config.toml
moe_layers = [1, 2, 3, 4, 5, 6, 7, 8, 9, 10, 11]
vocab_size = 13151
norm = "rmsnorm"
norm_eps = 1e-06
qk_norm = false
tie_word_embeddings = true
init_std_qkv = 0.0252
decay_fraction = 0.419
doc_mask = true
max_steps = 3909
Below are experts of layer 4 (counted from 0) of a mixture-of-experts language model. Rows are named up (a neuron's input weights, with its number) and show model dimensions 160-239. Each number is 128 + 32 x the weight over its row's rms, rounded and kept within 0 to 255. Numbers have three digits each.
Before each expert's rows: "comes after" lists some tokens at least twice as common just before its tokens as in all text; "mostly gets" lists some tokens that are sent to it at least half of the time. This comes from a sample of Wikipedia text that the model never trained on. Tokens count by the router's weight.

# expert 23
comes after: "- ", "| ", ": ", "\n", "\n\n", "("
mostly gets: "″", "Ar", "Inter", "Team ", "Pro", "Total"
up10:132197123112112078119159133106106162113113087164179131121122153137128104141141146076107124155106092126120102121100131171130159105123143124162136123142118200130146110135156117101108190128198144059182184068076129125140155136058098107102109160
up11:116100158139181166141138164096081077096112119168169168080102128153090133158151163137119097147110121141150131132136075155180168127148175130158162137149161135112069118108148158108174129116136165070146098120143161074114136133097071092129155154
up12:116108107131112055100103121155183157121113112117109143138146120114130048111150171129160124105108125128169128207125083107098177172135131113091114101145135141104191156142128164131179057194074143108127099167152176077225124092115095134116190120

# expert 30
comes after: "and ", "a ", "the ", "to ", "of ", "s "
mostly gets: "Str", "non", "Fr", "cont", "Ph", "Ug"
up4:152182105082127138124078160137096149140133222116104155115140109151086114155147095175091108113106108097130179127116060167075169119126134122113164161106090081111096172124150095154140133156123162084107178074128150099101109174180112139192144141
up5:133148117102167153101151154078129061130099121154094074132109172112189133135134156077126147177146073137121072137134184133155114228135137120111162154117089083145056096099088130118118150168120171094108050111141089058104110127135069103115092165
up6:103135192088058164129090139101163125106161125052155081184135128122194115135108125091112146133153141089123123112143122140118118128055112127089110097138155099179161038176100085143078201117095135181115111143224161099138104163131156117087098112

# expert 38
comes after: "a ", "the ", "and ", "to ", "of ", "was "
mostly gets: "However", "sub", "cap", "dis", "dev", "136"
up4:146128115064159107107122147121089097099085209146167135045109112166110163117114154173108134091115066121133099126105079098160138089136176112136177191102121135165126118147112130148119096190160128077121166161130228144139135146143107116149130179
up5:145144068146118081116124123133127115100144117232118151088130134153157125102156133122071110099090107130083138139091145060186138109110140156112135128107170128116059154102137203170145121068131122131219103153140108122093109178139079132201183113
up6:106174138097182187134141158145148176097119130167109091072131096087173135159065159179128156189101075174081091141110146138083114118161126135140110138111139116173084098107146186126135136166130136126166096118177108073119144078099134078125176148

# expert 1
comes after: ", ", "was ", "he ", "He ", "is ", "It "
mostly gets: "was ", "were ", "He ", "and ", "been ", "have "
up13:121064164119107138138143112131155094101107138051132105100082140105078101110133101121068103118166119089129160087107160094108121088133139074156103110134122163125159116124088091152142215129188137085177097100198118109153090168162127097110215090
up14:102096147124202163127096138106143155108142140089155164143126114143113184138126163145132079203123143120130106032137129177113028140132098133109139190144095126175145140120126170097122154138128129168225122116106146150131127110118165062108070132
up15:075108071088140159112150150060117109115084135153179108109143051145113096115141124153145157067137122136087091066135098105122151118130160139103127211131131116122107122196159149181131132137079078129116170098069183106139125147141134069149054117

# expert 17
comes after: "| ", "(", "- ", ": ", "-", "; "
mostly gets: "B", "N", "M", "S", "R", "T"
up10:113095103125129107134104171134113083123106144078146126073128074144141128081105103107118125185128089102112163134088175164155124132174131157137086124136139177111105088079112186128124197129133117098130104101127097152171122134193124141123185088
up11:118096136118117146131152128141072113102133136102173120168135087138118079143116182072152139063151164151137138061109117153096069127134169112124115130117180110139171136169133087117134086112108141143094137129076124147135143128098122077166115202
up12:122127116127131108126145149145133145150132136130158142136127077102117154039152156137179125105187155169153108169180153092103118135103113120114106132113159117161140096144131143153101109146103106177179095144119136149086111140148098125150151161

# expert 4
comes after: "the ", "\"", "The ", "==", ": ", "and "
mostly gets: "film ", "song ", "Music ", "film", "music ", "Film "
up10:126095123116170160135130152104089214150205120172138173132140065150072144140099114127129170104170057133178135141091107167108144163146066149171095100111134135128126155145131173131094118195153089077071092111131131102130141188167132076094147151
up11:103154117139126120139094115130119066148162127185121142172114096137104173110074146076069140114158182141124128096133107134161156135171179123151130165104096115179096128121109084132136112100111108123157101107106097140070106141173118146155149163
up12:116107095144127093118124115134167141136113178159142139186125144167170141146119129132101123142135139151119125150183202117158149061144130108139107118168075095085153107121148127155025149105148111157170147093085107113166068165181122197189127112

# expert 7
comes after: "\n", "| ", "°", "|", "′", "("
mostly gets: "– ", "Win ", "death ", "196", "See ", "— "
up43:136099137137121104159144153117192125104084131198182112112155096109126152120104160127109133139101109084047142131080119155121117133141141132148043149125106142137128111109107104104147170126115206118162163105089127145208089140128102109095109166
up44:152122157158143108155083147142146087122132119133152202116206095126133097180101152097114109143090099131135075115090130080165124162148146138118075111096142132101103172137088162104132161144090151148161121142090055078140124135173158102118091137
up45:156178065131127085144128106100243103111143235150143196113137175105158161136094134185108110174174090135083162162054141119121127128146108107119105137152118117169150130119147212128091151137137110155121074126167125195165102098088160142126113144

# expert 21
comes after: "| ", "–", ".", "201", ",", "("
mostly gets: "3", "6", "8", "201", "1", "4"
up13:146116199115090147097158155136115193121150084124114132127164112120082145069054141139123122110080186116158109103128094189144106075168081150137155133125144168126143112096188142049066182101133113147123138115173138128140129142170105093119109149
up14:107103078102147145158139102116124153120064117101140089172142133113129062140142166127064109142127186058111116092071066139109168085111159143153042126176078165088114154141171046154160067190132172145173116170156093139170107100132128166138124058
up15:155123222099155108092099076102160125122131053142126111154112166099104168129129157127174148129136128130109165115139076150087122132140167118104154123128099109070151081203154175136143132073137173130093165156179118146163082070117112124113126097

# expert 22
comes after: "the ", "in ", "of ", "a ", "to ", "In "
mostly gets: "into ", "known ", "there ", "There ", "also", "other "
up4:171074203131088079078126123145085141056106111111103183154073098207094130132129176134175114162136166135134144101136110131086116143123127087122123133117159151138144124168156089101123152069202179061072160154137112154133118149122101096203117130
up5:125151109127143105099125103152175086061107110153147117166143112178147161091088110146109140148129103131206170174145175076177129124138136100139100148121125036127147093096131121110121099110139175098134101163139113109060119112144128173109118090
up6:142161111144071157092160157200191108128146123156106160163141085121118077131098092085157120115107104098143106192132063120107098137097115117118068097146161059133121067124085103106118127154137139101127047120095134100114112122154134091225035192

# expert 20
comes after: "\n", "- ", "\n\n", ": ", "202", "201"
mostly gets: "• ", "Born", "also", "Coordinates", "Succeeded ", "Preceded "
up4:065135142128233114101058150123087110148104150124108160095125169117118140120130129147122078196116137109138134144069180176104068114110099120117143094113152178131135112161136133171133220133116203114101104196133130179093158142110086100193131144
up5:070121088155120121133157105157165084083187104093140097136106123073172091157103135066120106129114118133132127134107135079093123114110152105116119132145078041167146149147130085117224135133157166086144155157126161197142092133165123111142142090
up6:091162164122121124138116131136072105091148151083143144178133138120134189153144143112102123123081119072103095145091135117071179132135095117126130140124157081137106092101207170172109142160157121101137129124098115072110089137090112100147106146

# expert 14
comes after: "of ", "'", "in ", ". ", "\n\n", "with "
mostly gets: "the ", "The ", "their ", "this ", "== ", "his "
up32:040193190086167111168143182110099129090106107146149162122100144219089115120104163072100108171147116176154165032143153111158139092099142116150166122089128116106148087116128094141112128140139150123078193103115095086080140123120162139141138119
up33:092194171126150048053094083133169051113142139153096085135153144110196120180134145092098099180125113109142053111119110136112121128124123083079094136136108098102104142147140139172140144181125099143139028109167140107134124130145185139107086066
up34:124129132125128137137136144102137062152162164117109158149144158135181196189120113113149109139139119135114122152126100136123029166105146141113150120157108152161075136083166124126142080170091092133161111145165191138033104130112176113111083134

# expert 33
comes after: "- ", " ", "°", "% ", "\n\n", ": "
mostly gets: "|", "• ", "Born", "information", "Coordinates", "Total"
up41:149148146126118115116129105117140153125133141123125121144169128154170170069084129210168127133070055116052092101094118106161129115191112162122140156122109141106111150126117130073147207175080132083146072086096150082114092149098116146116153172
up42:175057088120122095142105137128183103108150104157173130124119105156116115071128130081140137059136126153124081078113159161211121099177136115137150146139179124113147103141149149124127099088117172091159121073131087156161120125148087105178075114
up43:158111180127178130098133178104119099108161114201098119165125115142085150105102106091112161117106102158139099175108107045120053112152131101149130178165176151147126111154166017107224102120130161133106108159137133134075134106134138143117159099

# expert 39
comes after: "\n", " ", ") ", "0 ", "1 ", "2 "
mostly gets: "| ", "\n  ", "Died", "= ", "%; ", "—; "
up9:165097194161113120150122111089132152137106160073138079164116070128225132105124132120121127103089136093120182152106158122138157086122114099171118121143174132086138133148105099080112092119213099113134209163170103107116132130101088157164185113
up10:145093146147164172098098092080174094114141215111135101119184115108154172091102122146142127099161098103118175152132129096126133095134125030150144131141115170133105126100148169147144101147101124125122143166140152072122144128121146132167163119
up11:136126148164105133142133110040154127151139128088169131177145132149127026187128159115117091073107155158129073126139130065117147146106135134124075127145186145145152189200127157041134096136164207114157150104121102116135110124108136140100100118

# expert 2
comes after: "|", ")", ".", "\n", "==", ";"
mostly gets: "\n", "\n  ", "\". ", "\n ", "\n\n", "MF "
up10:169104145128072120139082210118127177176134171117182154195053103171068152123130140123145142122083126108105132136122178150146078139162126161154195103105099107148070142141151155113095173128171161089139084140137076136134123130135169227137109120
up11:126112134129195147120059083109153140097132105007109101159223103120185162126144153134147093100145089102119079126079084070139134179108149095122080103186161123171098115135161141098156139172105145101197144134092162124139148125129139066148085133
up12:162099076166122134134090148055111178055117114097084152127145106102080085120141137082089098103146135093115088159088108140089147122132115093133138122115151101115081111080096119157119115195184111169153107061100111173120132142149076154120152126

# expert 24
comes after: "the ", "The ", "C", "of ", "a ", "P"
mostly gets: "ag", "In", "Bar", "Ar", "Ad", "Ab"
up5:094157107160124037153117150113071143138101111130102148146131123142082127112116126127102132096156168121144120093095125111137154131114171125137138174134137096127088134093137127135103130107134106084139096201173150124089166134118097126131156089
up6:173125245080063110139118114170150152140156145125133140206125149091161126147141161126109123166193134112093147122133133147117117134119145092151182092142116097143169127132135123103127221085098108126175135127093128093096092142142151145125075156
up7:102115080090105168121160111185154166051109107139160134116119127128183186184170103151098150130086145154193107124173132142143119139128173147130139146109111160167093110142134183127154192144208141101052168173171064066111107149143132142151162148

# expert 13
comes after: ".", "-", "'", "as ", "and ", "is "
mostly gets: "large ", "Phylum", "long ", "great ", "early ", "possible "
up28:128107119142142174126084164132106145150184105058153146168119005141117127103114120008133155143103146054125168137131125142138161187133129136142153125121125065157155146167116162083171142117150138162151198101148026215128146114130094170146181126
up29:126127178116192142055163124132177124112060141135153166112126069120112115112138144081117184078157150161102101139079140163110152109106138118142102144110168117139136134206134090125138140141110085115151182087144179080115105147084130127105149090
up30:125169118147095137142151095154178140140159050160162144178088139113089136090091105104128136173096097154120165068095102143090108083125080146109161157166133138140150167150177087112095122149174157137144156179093096145103069169105098055115120184